config.yaml
num_hidden_layers: 11
experts_per_token: 2
hidden_act: "drelu"
router_score: "sigmoid"
routed_scale: 1.5
balance_bias: true
init_std_router: 0.0286
vocab_size: 16384
norm: "rmsnorm"
norm_eps: 1e-05
tie_word_embeddings: "early"
optimizer: "muon_variant"
beta1: 0.9
batch_tokens: 32768
Below are experts of layer 7 (counted from 0) of a mixture-of-experts language model. Rows are named router (the router's row for the expert), gate (a neuron's input weights, with its number), up (a neuron's input weights, with its number) and show model dimensions 0-127. Each number is 128 + 24 x the weight over its row's rms, rounded and kept within 0 to 255. Numbers have three digits each.
Before each expert's rows: "gets" lists some tokens that make up at least twice as much of what it gets as of all text. This comes from a sample of Wikipedia text that the model never trained on. Tokens count by the router's weight.

# expert 45
gets: "1", " ", "2", "8", "9", "0"
router:172124144127111129098120144143103149109133123158094125135120105109114156143106088092160092105152114137127112170101137109148078117126113134136136116129110109159117149135076116155092166144133110121119161162098114143156160156151152121146058124104191156112145105142102104131104106118188114119138136078074095134083158141117114137121119137161130126122157118157106126141153118110137108122126
gate0:132124129134123128104150133142144142121101119154123099143108131093098171121128079145150100131149151135136098144143145099143119094133128120124119123122119111133125117159032155151155108140135108139109120143115122140082112153165167153152127131085138114120088167099119086127149117104116133142071135131146085128178192169130114140123128153140144180133102141147109129183136125146136159113118
up0:097136122110116123085141129144140129096101134118133134120116150102108159137120065125168143148140151144104079156146157115132099135126144118099097127160119117134145160140074147119120119117122126147120125162104135140094157134139148161163128118083152115141139158099109118120116144106142102154079187123170071137164198162135125140111138170132124176157132116124074117134118141105127136130119
gate1:138130131135116132180132135088110139142118153123121183117113119141142129112172096147126163141147134088073132123150141122116104109149100128119119116126145136131109124126098122135091139152118139104116110162134160140099101129107143137156119097157122095121108121152099154109134238136138120125113111135170112087059180155141109148078125113149158130146141132151131102124146127120089141149127
up1:166152091122152141140142125086137108157153144123151091115119087136136144136130134100148126130123154130123127155120111116138124119131176087171159124102148121122097144116110125163100122190168146113155180173145105158158142159156184098130094107117144120111147130077108144117108155133121152123088119107137149124055127123069114138113119095127130122148152109134110131149120156137114149141158
gate2:129092157162153113179142102143136156131161128110121097144139098134166139135116107152186103147166137132134115148144149084099131126127123153132123114105102144096108151138113105132163165131091138152143144150132144141106111137118139120137115106141196102119130171070137123166092183126118127095130119072170106161103145128108157115147125155157118125125108106134121135149149181155103117147120
up2:122090175164149128152128113129118162111187143097074094126136110118160115152137094161166098131152121118140116148134185088102132096157139149115109126131116140083108159146108121158144172136107131142110137165126136128090136147134130122127118082134177110095136184087138115143080170121132115125138130096140103151100158125087145115151123129127121134162138129126122148135107146150086111151134

# expert 37
gets: "-", ":", "\n\n", ";", " United", " •"
router:184147144134140094113197153141124155127095116092129146110084129119084096139140116103140110101140107092152147103108156119138119101135141147146152099159106172100109138149102105173126156119137128137112141122133153103120193120122141114138114140118161139090152099110115129110118095087169132139142102088126093130123110143116118116116138109176171155150080101152138124115138136136118102128078
gate0:176163122151098138170107112130109145118110123135138167114117113174090121148112103095151125099133127104167128141134121088126104139141096145129134116123107178126073149094118135112104150129162160145130108172158139140168129074144159114109081149166107112155117137115137106126105145077141164159086155100100094121152132144110124096126163149132116113119129107131076093129118111126151126146147
up0:187110116116103137129099116129124126135095151124134138140108138128081159155095142076118094116101117090136152132133125095101126117126092132158122101128121178093109152104130154103085129127147187114117109120143109140137119117096194122167064155142100117142096139132134106113092138089130105109120112122116122169138121165129100102102134105137142130133164099131088107137156106118142099166153
gate1:100112141131127105112150145103123167148150088127158106143108158117154147149126140137163076147188128106137108116139111091109142126123140114115135191097138117153090150133121154172126095065154109127140150131135154144113117073152137126107086152136128127096128131173176153108095119157094117081104124095124098125108132119097107148100109142106120130107124127135146158098122145120079108110130
up1:078120118138123142135152150099166154119152130109169096115145136132115130135113159125142103124201115106138115085126122095104135113113151124143156160091114085162078137140132146176120116087158114141137172124129164146135118054156152122104085136149140152131132146124145162124124139138112129071129127096112125092112118105088094149121131099104126132131152120103161111132123125107098158097110
gate2:129110110129094130116132116126184121100120129106118141139108113143118106105120099110157101129094154099153135141180151108124122115171131132136126101109134159177112173099137118136150118146139155115169128118090125138158119081151142161120138193109116135119113116131147139142164112129060116114080104093149115112142121158111145138151096132114128172103122096181119163155109117126119084122078
up2:156088143129119139131114108154174117086112116083126125117132115154170114141125122093150099134106128078150133127157096088099133106183110159123133095117149144150104152098117144141136152154168185121171097126107115115153086122135114148133103160141107123104118126131126165135129118124095102102077072094159108140161123147128146110121115118103111159172145117165101158127122114121097102121128

# expert 18
gets: "s", "ers", "es", " people", " were", "ings"
router:165115137144115108099162145138125178128118108132122157147061118130115134137127071138117121079134077122128098147137149123118085128097092129125110091114057107134102128138107124142140152126125106126105157161125136122107163131133144137138106086131151124104130085139115127120107109103125075110091119121122091116113132121152128137141147151180148148149119113171097061156160128136089144137123
gate0:168135133132135120111129121137141160116125100165132109134145183149166137108133085120124113119106103098137138134132153164116135093102113112147117113151142094127165125132115140147154149111144137158076145171104112119141099139181173133138103083146180132140102127070126165133093155104155116120104115090145112151149071125108099129170128113171121119108120152142106080109117150139140124111165
up0:203132104142095118097132131170126152132121093139133135171147145115134140100104103119133107122089085101157133121120170150115123116104137104153111100163151095154132108126095147163121145115155111128101146148132122100130096125150163123154091104140149190139097123110147137115098126093127124097094139080182130135111073120105112145130111123159131125119129139108103079090120119110151149117157
gate1:131128180149122116139117106156138102076144168144121118145133132120110186114076061107131150131102152131131116117143159176173129105083108113133129118081123128089150151133138124095108118145147131146130138135144127091130139162185104148094109106131165115128143109135113131142140130133109097096146118120159101126128102119111154143093149122146127153075090160129104115157137121165100096105159
up1:134125202163112095167114112153151101114148138129149144122113088119133140137088082126125166129127129130125120131158120173167147103106085121164105135088117163090161144105146131123134096120116140124149135140123138079120150132167092150081109142138146141134137152130114137131169119146136100108135098107132112095097103114130153177105161115187154128097119152160154144155145115129083125148128
gate2:135127116094105119086147165115157176125154128153125143137087114145121125113108067131131108123122089080122119133135134087142077126100111111108112142142093144109106134108143126156136129118094137153118136131114144180129142153155158127181161095140146131156130092110169126104130132123127093136078148140138131173143080178163100148148121124142131130154123164158121105154155126115082114146161
up2:113132126105136104099154155112137173134146125108111129120082135153137139127141080136123098133124105119107128138152101086124108137118134116100121104159098111115119150117146117130150120104075147152134140114119121151140139139168145114164150105101191110183159070119170110120124139141110103141054130115151122172172103149157104150156129109180117142133140156156126117134125125129080139100167

# expert 53
gets: " that", " The", " which", ",", " one", " this"
router:151150156159127119095174135142110123117123126131114133131105082136099140140120095087134100108110111151135114134155160148154104082117103140177169106127135171105104153143097121130109154116116085116124177150094121154123156152127136155128107113097184158088118098113074104100108111100135098118115122117141085129112145134164169155121167159123134158110128094133110093132147100130093139109116
gate0:104136139121143110144153132121120133090138078131129139139119149098156136125096106094096131123137129154152106123162132151109123102133117150166116124140100162154162175108156114161155113094138167133098144114111114087122176127126085127142105083144104130164147106074121153168134143131127161131142154124143177145120148186149155155071155165122177119165156123114128136135162122143132116135143
up0:094105120105139131121143143140096141094172064144126158143103139108126126105108121099118119127165138172142102130139131150080127102169143126160129139150116158140127166117150119142158119094127134139082128133126108122126165107135105143130120104138133118141112092079113157159115131133162126139080143149112171140107119179098142156046130136114170097173151144117096123106143111153138107140155
gate1:142131119121112127092194158123120106106138097138119126140109061086132125153146111070106105123137101157103105189162130189129109102088103119102153127145134142115114157137104121111138127114106100122161122119104078138113162148142133159095126135118193140174139114138106149138112129131121113125130103129160123111115120122149136147106159149126116108121149120098119099173166103132099152143156
up1:130147079101127133100150118119136138112121113130132104154109102046100149152141090091113102098132081128082131195177133158102111131094098147056169140140119136108126145092132113087136102134108085145166122112158113137124123137134120149125104133137181135135174124123116120132121126151090144147115122135126128114106119113131138157124146127123116117126145096106104113155162114108102162143133
gate2:131128115119135118107137162139123120130141128140132127127122101126154131142168102119113090131081142164123109120159156161168135099117153126186180109124149180089114129171106122109113123139116103121142150184120095138121163138087110144133110132089164142123140121131142123154124126076139118128135116122131082143147133153182121169124110186156121179137083108141150103150188106130125134138120
up2:127118150134172104096148164130109107143145140169173144119114097130120108157139148125089119113115170159135137106128081145176108126154183134183141109147145176140130126172103116146114174130139135116136124150090106135126156098112106159152089125086115155120142105155114106178119121081139124110149129147120108174146116145150122155121113161176126149146137119174136123157146110112127121124106

# expert 57
gets: " a", " an", " was", " as", " the", " his"
router:131113133127132134131169165142116153110075111105122109137123074120104107148105111113160118069163105143137132098146141126136106123139093151130130073172118087120106152129111081179145162171140095176111138162129125126116131120112151145145088127097160157125131137147128133160126092096143132125139131063122108138075182114132161127131152137142125162146149119154130113114149109121104141117119
gate0:114124124126162143141105148140153114113110132118145110158113181110114121076142114108168102132118088132155136132150146098111130090130108113130174076133110099164132116099133112186133134167175146158154151089145141069128159133158131140127098099098165123164100141114090111091116107140144109155131093121165160127122128146096108133158136127142124103092154135167132117129122133117120144132072
up0:120085082097141114123158151162150071109080150102146152145107129111115113102136123130173110123123104153111150127183139124117126128147152150147146109105087148161103158106124133125129171201136114171129136131136115075146119138149141176123144130086168147150115137129157098141141103113132126147176116105147130143127115167107124157155122122151137105132160103151118128133149158119098140082111
gate1:144125137129098151163148148087113154138105121127160106122131122112147099106083119123106116125073111099152075143162128105134104110149075082116114089134115143143163110099110148122139137176153151126116148135124153103151135100100134140136097159098123147164086138125106080094095129127112101108146108091124162170106098137137135109137107144144144153139107131140099134089129127165072143165110
up1:154123123137101165143125138092121147153074124140150123119134091128127114121096132157095102144094126110143090137175113098160124076136098090117104095115112104123167114093124140123155141179155118112096141120120162121148138098116176114110106159129148168159094142113128118128086100141119154092136123092129158194104099122123129137156106133153116151148116141112113117077116096148104147107110
gate2:138094117111123139156124147129157108134148128109148169087144122116123137168138142108151158097159150163071128066142156112127107112098138178095095096107100079096132089129137157110140105123116134133112122126145093121101125123149129130124148133111159134124143106105128134150112129148116137072105137105107152080097142140137102154113123127164109090077152176147149130133181146117117097099134
up2:124092097082136134152147160121143117149142131130145157088160120117147120157132144108130146099137127146081130077142184104128126114100125148116075107113099084084136094118128158132142107127107152143107147105140092115083125130137109136113142136103147127107103092089126130148093143146112129080101119096105158085108135138153098153109131152171103106088156157138161124118171134128133085108126

# expert 52
gets: "1", "0", "2", "3", "4", "6"
router:201109141137114120109158171109137146140106126102108118115130123147089121144101037131156116109121088127121106137133159160156085114125080147141172096121077117118106128158122107149129151137137093145079163141096141157145136162122145121147114109092171172129112116137119105141108117124133131115118122121124115168108133132146129140113143144134137202130112113152124115125140124135097105129098
gate0:117152136129136133136135094143141186131095119157093166113115101107148149114148130151119125121126154149112133131144114123126139161137107094149101149130121130117090126134150104116157082154186138177151116124093139104162126107089122152122147129141139103143138108169115147130076116128131112138116181142068132096113137148108141126116154097082095120173137106123087172146103107105087118137076
up0:104126123156153116141157108175152159117120106174115166107127114117123157097146150157091149108122137157126127159158138107120115171116113093162095148104137115170090143157161124130124100142180140174155120085135118110171096098110108144151144113145150114154155107145122165113085118124161107128118165152094138111106133137131137131136137113083100100138156142148091138130111111108094133161084
gate1:155127120152148096141141151148127134101115090136151124127135127116106117145139084154175099155121124124151108106094116119136068142151119116132140128115096102093125104137102119136170145121113080096092174117107109124079065157104155137152082130108150130124161129093147084145115172139155144135087117133169140141111175124136108136177098114124163175157130128108128147144145142141129136128120
up1:154108149155132091118124117152104118126108073106127127116142111131111127140146079134169104158089127140151133144117105119154099117154130131140165126077090119072132109134110131140162157095094088112100182120099105135094071146106138144132108149124175129103131129127132101178133144140148155131086141125152148162127167123107109142146120097133150171157103120102147148175154114150125142122118
gate2:143113096098117149104106147138120132092132095178124136121110090115146118138104117104103111156131134107163152157149105152108172127094135094134094099122123145083124124135129141153132148169177162134121126106116112114131144117129092142113144164150110092139127157144127119104099124134158056111080114086137130140121162121134145093085185149139141127157113113128122099117100144153176169129162
up2:165097102111154112117099144122142114098152125165134107092124101109144120110101108128109109140136123133158130173115114140142167110102126103126120108124124134118117129159133122165136170164169163128125143118135113118132152129143077166128133183153127091127151152138120097104092124141141075126080114099152125137113165132081120099101196153146171127167120128128121078122107132138168147142168

# expert 19
gets: "2", "1", "3", "4", "5", "6"
router:152118127148120117100172158152123121146095133104084128129081083133111139155127091132175087109158111147140150121141141146136083103114116122129142077176065138144082127159103097127121140138130121128109137135106129161090121113138145125137113117104183162114127090128118117115128096115103139084143133113134099114082145154160141112136145133158130164130118137173127070137143153133083125130121
gate0:168123187144116182084130178109112133153166109083082121147155104145139111135146078172123142125146181129135184110122126138064117167134113127099119115129105102113120128096155166140149140107165129132159120143124128116141145086128122142163106116143167092126139102117126099145092124135131123099125083128132138122113094115134124093136136172155115141140124161125132147138122121126121134100092
up0:164138154174113156099129168102121123149149123088080112159170088147155118146152075162134134122157175117138176099135100129082128182132124132115107115123106115128087140090159153134122117115158122135174126150125153133135163114138128150150130125144180075136109111122117092115096098104108129112103112141112118126129088123110145098094139165162135152136127155127120170115126122144123134112109
gate1:097109151105125124124128162143074106166189093129135106139112132114107158104124101111088108136089109108115160113114122176118090182132101133093120133178110143117138155157133125132102132099129111072142109111113129125143154144115132129143139112149136142133147145151131102169100140191163142101147108140127108111175106097118126132166147144161138172124131134138131161084144145138159096099117
up1:127117150107159138119140152136086125185166110143135110147138147122129178096090101111081092124098112114092142120135115158130106156155119134091127137158112162090129155173144112141125128130135112109137083108109108121137132149097149132138139118170108120140147143119116102142123122171174132101145129166121120085154086093112114137184136138145128176129145139131130146090157172136155083116093
gate2:160100129148121140143116170120122129126113146072135155118138140096143117121122124130114173114120115131120183108157135156093093159090117107163094117096079124117138120105106122110135137127116113136129091122101108150101090143167075135116147099098144116092126114139155102075151109098146129155114113143111119133130077124146149119165153181108125131139154199108128148104118130121103120102173
up2:147104144141145119145130163133144136142121131088151152111153116110134101089157116130093183123142133113123163140159114140090108174084122101173107146091087133137115154113129136104130119107132133131116106144138105158110125137167090114088142118100150111088131126148158082068146097095166129135090099137113110115150087144121133122171116155094140121166140168097121152102115141119113112131172

# expert 5
gets: " and", "'s", " his", " or", " their", " its"
router:134132140133109062122178122129129128126093101136106142144115093100131111162111114129125094058150119112134127145144131125141158087108117159148145108125100124138129129135098089196141128140139099116117172184127151151135112129123174136158070122126179155126108100144127136128114138120142132126117116111109087106119167124124143140134152068171136169162144138119137100123137149145129114095101
gate0:150126136157148119113127167084111117139121134119113120194137120111120129143129119118105130123126122130128174137145109147157152109106111148109114111106155189118123143101104147190142100119127159101096112126086147112159113158142134132166134146100170111131147106117109158169149121135104163119145103115111145114102147177155135140143134113191126125120108116199157104162117127135072158101134
up0:146145112138127122114130157079103091136134121117103113210132115097108129126144101099123131127099119140114181126145097136177165106123110141120128103129156182104124133109104143171133109144152159077128108117091162132132118154149146146160118139116167137134110105101097148149149109139104124109152103119119141107120143172144129142152146103173124128116129120176153091157133167148067148113133
gate1:131122142112135129140138102158108075119112164143151117168110122122091108129132148090154120148177140086129089103130119144154105095088108108112120110114121148086102124117094152126154135141104142081087101153138115107143086136166139154167110142139171145111122153135127123120136121149096150127161086112128136110107175141173149113077133139114081171133148110149103125108109139091172139120132
up1:142123116102138144154106073164120095106105127145143116151121105101113133131116153103173123155149127074123104122119118130141083088073105084139119110131094171094108133134092146135140127133127119118140099135134111105131111152171151168146116145146146153111119137133136158131143099160107144147145105131115156121112162165168146132065113128081095174160132071143103157146118133132138127118096
gate2:124115100144113138148151124168164126151143118133146131118124097144170100106109109097151142148163110107129130131150108168145141097126111111120081155117106101113100177160118090109145141165132101057113088160129107152112151099156146127131137159128158165116120129165136141147155131131115159131112126122119093110090159138185144129116091134131064146131134156097142115086133151106126128119174
up2:099117125143145136146151126126143129150141121156122124120121110124185105099101097106180136153147112121116149174147152178106135097125107084104105152133121132118112156134103093122158138130123092066119057133162148134138124106161157135132154177123148148144099137146151141150143132091113136140150109124148093118087139135194168114139101105108104117114127123101135166114118167150106143128155

# expert 27
gets: ";", ":", " –", "–", " -", " |"
router:150094112139120141106208150135107166138092142109140130125130129109113110160132096121133112055143061118162124144146134131176106083113115134151165118147109136137101153128079100149136196159128127148087147169102130154118147149099128101137140124120163112125109099086119136145119109106160125122115099110093119134104144140144134126140144127165137154120119122156147127170137116123115141115104
gate0:098139131102131092122135084085120127110123159089117124070093114132102134154120127121136128088152116125148131119126147129133194140121133129093133162109140119072129142081123110112111140117119130131127141080151127099120140158142077124104130075106115162137144114144174145123150112126112145161084162130120113126122097092124126142103108136130131118134079189113117100146201132115119098118118
up0:134155105121144102139142075099149152121120198073117105075115095111132129148100141141142096104130118124100162156142180133144166134117150134141130151115106120061136160056106133127128141152108154131134163093141152091113149133111112107123130083126133150128145119186145132148120122127144130154095122101122115133107139090117141136090133095131135142111094172128117120125159123115133106108114
gate1:138150133164110147167162114128122113138139081132119121148165154109113153078125120083113111167101139119141143122120111073164118164130142126099152154139154135143118156111113099127143117148175107144132156155141144134105114164138103135165091109137141134162113157114109121107119112097151117152120126113135096131099151110137121162142074131164115104180149126170149130182137092188157127107106
up1:143138115170146139138122136127127114131132106094139113190153154104116135124154101084110113133147143108169145136105125098134128146106127128096146142146127114140114160140124107088133139162176061120112146130152145138111125178134159139185109125112138137109115140104097142154123116099161104146116099099140107110104132103148131142127093117154114137192156110128168165184147117175175110101120
gate2:132103146117161154112142145134138152116109130120119100099170132098087124140070122143108157110109122109140070157165163148130112094109117103147155103137140141091121135128127138171138116115143150144090142151104156130137144115118099102164116114133142133113094109101132081166106129135118129122138157088134133146078147139111094124165103119169150112109106103183157148191135084169125134130114
up2:116112139131164130100116141125144159110123161096115108097153129103092120117106131149105149112130115128141084147156152172103104082116110109142163093138128172122099154119123134177132092105150165157100161136111136131136167103127113114151133118136148140123087117082145109171109103144125135126144151084120141155081166142122099117155103119168162132090108118165156152187135094159127134144134

# expert 8
gets: " ", "0", " —", "%", "3", "6"
router:171131164140121126109158165114104141101096146098154162118118100127074118114096087077136073104142109124160106132135167132156092092127090135128175105141102124139133114133139097148133166167134106144109135156132156142126133142118146153142127105104167160111127099081129091097110130091106110116123085135112117123086155121143127114131140149188169160129144117158119100123125112137125134117101
gate0:126124136140100162110189192145129150124135145102165124136139085130051140126134099128137078135151112121133095171154147162110138102102159161126148108151145107138113147157100133134118159095120102123175131108143171131105120155129147125118128121121141109094127101122138124099131164155152137138128117113131102114124161117073131141131092110133105126113142090111127141095086149132163084086118
up0:105157157136116165084160184145148156122111144114142141153129129112088141117141117128124103134124133112125139169162165157111123147089105192131162112150146133158129136155130117111117151115115103118146118082119173171109103186129112129123141109121121138097155097095107128099118188162129143136109151169115095127095150127081143156135147093128101132108155115128102111114097155136151107135156
gate1:135135119096148136110128134139085079139092103100137118160162096151085119077126084155149092123127104122147169177125137114165127127101132114112149112171134125135108161147078091143138133143093116091086139152132137119083134137110101117098159161115110166150148131107146099095137106140074121108145107160119128100132124119121124141123095094149144102145099153105142123136145117130084126097162
up1:162144110141161158113136153150104107146100116105137145156145102133091135100142104140155118169100094113158151155125138107156092127084139126102159087136133159138134153133096100107153124154092145129120107151127123110100111161114109148096147172119134107154125146128155081112137110134087125089120102148118125127134131110116137187138062132117116129146103152093152117125156085128093102090180
gate2:135157144132087143101127115128136106116120141142142101174153138148122157086141120135125100128101147170154085130185136113205138114123134165142190090158140145146134131141120116114113125125123138091107117117163140108146111120152196098127115109131137141124137117096126091126105137090119104133163139103117102086129157122102130087138155155160112126099124155095094128168151124103130128115086
up2:088123124146102152090141140158135113119115148121142100138142120097118115070116099129153147120120138156135087119148144102186159101136151134102171088157125128140118144132151133119133151139114141126100113149157191113149112123112191107138157098123123146080158114111125108136138124080102125116126143083097118077125136144110126123144152159170104090151121163110139113131148144079109122111081

# expert 13
gets: " |", "-", "|", ":", ";", " -"
router:187127136147098117095169166132132160128112121118121122139089100144099092155140101118157128103113116141166129138118133124130121120121119145135146073133099121114117144164077124177120164159167114144115141147134128097088135151137141108160085121098182123132142112123149122113138124112168122112130127109106100135111171139138189125129140112163178174124094119171114105134149147118115147105080
gate0:156136162097095116119153121110125120128138146134174148110107089100099124128146140111147139100089164114100128142137090129118124136152131100103144144143155101080161124114126115143133143121117132166117122148141120132149117121116141138149099095111129120116089086099157099116139095113143119074154125120132065104124136173100146062119157105108094119067107093140089093146132116121096151085120
up0:151145172112101118113173126124126129123140166144164144120117110127109131084137126101152122098073145138114151152129087153129125154151130128118180146133179112087131127108133109138152139127104146173120128145134119145155080140110160119169113102107104135146093080109163115124131102101157125090163132115094072137127130164118159092103152109132102121096086097124098099132116147127092124103100
gate1:133091152136114120132170166095092154151122159113141153088110113158106118115125136113146164073132103155153123149122109096117154118133122164137139116134138140083141154154080104119103121122133121110111113168150137116129135127131112155116105109082102118115155164135144150166112138150137113071123108119120110138176134102086151129140102122147176124143141140154093115117071176167150178136119
up1:126096137117122137119175127114097173142140161097128153114087132164098092132130134104137136099129123155147090158142104107114136102102091156124140111141133144116145129172107139129108112124126107096117106140133178125135133134144110120143077121081125125146138170126131143157123143147145139070147122119117128154174133126099164140166073106152174129121144124160072109129069133163157171141136
gate2:151115121131152167112156151129133112146153109121055106149137140177133108120085102135119139130113153130140108098140173120145137162151133106154127083143107142124111140164103121097112158132139119095151121154118138090115147131122125150160097152132137123107135127135139150106172099168098122124133103111073119137132137124137100159160105172152133160142122079126098132090132103121193072130096
up2:122121119119137135115156109151168112144120135184113130137136105187101098140089120130124155122123135157171078106173159153142152153164150103150130113141116133097120139127075101103113140128149136082151119129129136121128159130119098148155127144156134140128102137100132138132171100163114072141161129111104148098147134122123090147145139128153127161143090075152098105108158139116188107120095

# expert 1
gets: " the", " The", "The", " a", "the", " entire"
router:173112150154126127097112153132113152125073091123108140107101109135112126129131100112131088080131135108177144145149100130150096122136100149183171108132094179113099122160135112171116131154096136158093133115122130126102127127116128133136123127113188122134118082121135135125133120127129136124120086134143129142106189137153149138129140160150168155099132077157125109102168154144090089107109
gate0:166099179139095141189124091140142095105131147118113118096119136117143126134154132127139111104124162083123098075135138085121084123123137120161176125116127134143106115150126138124135141121146123140139143128152210146154120128108124139140094162113155129126143128110151122140127104128152122112089147163099101119115096077136151109082134153097139119139139121149115061095150086111141100129102
up0:161106151141098141162135109119130098121164105096122127070125117111117108144150160113147094132176171108124098115158123097104085111109141175170161117110108147149075136116121097108122131125170125145147164140159174145134149135134114164110112136121146084153162138109161139142121125147150089113103152125108092108112098076131131118120111162113135116128160133097137070120107111143122154114142
gate1:160159107133128109106151130125150084130156123151077153132139151138106127129128112128126046150116139127142164149131137104091137177116132106083136142137098164090120150152169112117122128123105149190126166142098168135113086144142077104165133145101160121161124151126127135166113144127137125164090114098099077120132132100109130147110131126127139132170129163144136118099148145166126134112133
up1:148165114126120122117144123118117104132151126122068149120137142140123124138127102120152074151133153134146160154119137088102135172102115109091132163135101149092106134161173103123120150108108133164129180156085197116137104145133088098164130137095153105156117145115127121164101156131121136172099096117092079125125134105119129142101124115131126126148128169137166100083144147165125127115146
gate2:114144111124143142140120121154119117129139085125170137126091142122119150117132132112152122120139138081120113153151161139155111153132137164188151114154124101145132136149148114140135116118129130150102147123181131124136145146087155137149092158166118154073110104185146113143121089150141104103178108102135118114155172108167133134150129176123097157177150143096114092176135151120156145142171
up2:131146108102138099183154133128121117147131106165163143138094121133130167109156155129160128117121147108115122145156157125149131152111112147163113127158140110136128150154133096126133124095109134160093140135201115121150119134110149133168111133151136154089104088177147120124128086120129103102177115100147123097132154118135153134139149170152095148176168149117083098141129173112147148129184

# expert 22
gets: "1", "2", " A", " G", "3", " F"
router:180102103167135127097159142145103152131110140096104160101083113143107114126163034108126109080171077108166110121151160137117114093144115137130153119133112141155101121124136110154128135148102120152085140144130142148136162152141149149109109123107166132136142110140116110118126114099147129115129108103120132129096159130122151162138149162134157184109115131136122095112152158157136151102093
gate0:126106110166115135195109118124130145135148119153163134122162118140102141144122103123165077098115148092122084056175163094124093074148106140117134160133142063168105146134096104168142165157101153122121131131115134149120144134157140111104151152112155132137114131119125141127122155084151094117108120093093104130128136130115108112088131110157120118111125120127133117087104109146103133119126
up0:100079067142115139152124122134145154159128122168164132111172134137125126159118100115146097107116123117112094090195146098104133086190088166129138132149094082159123120127121134164130117125094124107116136124111117128121159107132152115103136155112136167115092108114086162143147150086132121112113143108079104120130129124096094144098149170111147111108129100148110140094144120111136126121128
gate1:131128101155126126108169124146103134122155103091096126089112152138169140124149114104127132107129106142150109112157157141104148114138103110095147143169129101079093118155122128137101144131096141136147124145141078112149135097132131125120121153148131129161116095069172126132128122091130105148081122087075109116102144153103127142103209123121131136124122145098115142062177112131122124144106
up1:143120108142129128095174126148106125113141113136112133119089134118151125163154138109151138124145137121126128117143159136103145085153107116091119152185154103093124118143141151126099166114095157112137156173144100120159123109144118140132110137140139175179094084107144131132146128096125109144102133102089113109098158165103129143127192128128115155074098119115117113078186108153168109154132
gate2:127103137131071167102152172125137147139148123155120146069135092135119133144161116136119124146112088152112124118161130140137165137151128142106153104120109134142103097088140096176131145116117171079147119117112125074121123185158146163144058116108127103144114161124142148140118115151141145140142111121143165132155143118149127103150129141087113173093129131115124121145155171167144162106119
up2:125120126145083188127147185127130133122146122113103148063147105143103099137182118123179117111145102113116117098151126135118163140136108098133119097146094114122092104098171110138137149110133177144139138113132089097132089152161170170109078145128138119149114144114149140125140121151146147130145105139123129116146156126143136112163120106124098182091135111111132117126143167118133172084124

# expert 41
gets: "th", " first", "–", " second", " a", "st"
router:147118139136164102094140142136129177133099118117129107128098106118101132129125103130145081093147094124126126098172143109159113080145091187118174089164082114123127142159101125166117193145108119127096146166117108128117156148122139141116090157095157150126142131078099140137109131160138129120141093113079135115107179129121136092142154121144115167114136110147132116098138136130131140130106
gate0:135125158118166070085134108176120105135148113140141100142140153123127096150117167157116087083162151109140141093128139090166149152097115108119155140115109128100165135116094163128112109119125113127129155112119175125146130138168131130098123098148151142138139108119163109109126079095142153162095179112100152086125116156163143139084121104118112150159120133144122147157116101095101098134149
up0:148164179109156098078165091174126131156144110124177107128146159119149107147094150153114085103154148107122131106140135079132094142131105114111159132151125133108197120128125122159114124113117152150158146106117181128122136108144154144126118123128167163139112108135169142150133087112120147139085135111097144095129130162155135101105141128138097136099113129169117147152137097085120102139109
gate1:109110172114128116094124096101164167086148088155161125139123140106124095156119144164124081097132137153129110109157131142105108147116128156093158095098166152110132182161125129141123080097094133115126126127099141140151140148131110165163158098124112148115102102100153133142167113156125111095075089113135126103117120145112117127111125140147112141107109154082128097183122157145111141115152
up1:136114178122122110097146068133146146106144108162169131150093134098131087166149142166123091103148126133114110091170133135111106149121129145086170123101143149128146187152115104123139085117111128084133147133113136151136143143135107155155143098126117140092123105111129156151148092148120107084064077121097129122132118140119137127116115143121122158101116147100123117188114158118138129091140
gate2:147159086138144153094115145124104140161148117118137120099125085138107143129157094145085114128132088091160155124173138114113131156142141150104170147106115119150106120152086108173075139143079126133161167140118099133135139163112107114117159166116130124150174116150117139145140140164123130069153118109100119120145160140119162106106119107147142125131120085127099130112116105076144156130080
up2:139145095136131167127119161118138166137164120141148128117112123129132149136149091108106124124124077095115095135160119091102120152152140119119153114106120108177101119128104084147055127132085144152167150100111132148140152185105124132116141162093125133149173135121095128107124160167132155100174139123099086107116132167135138150147107092176144125117123112139118108132133148114118102134075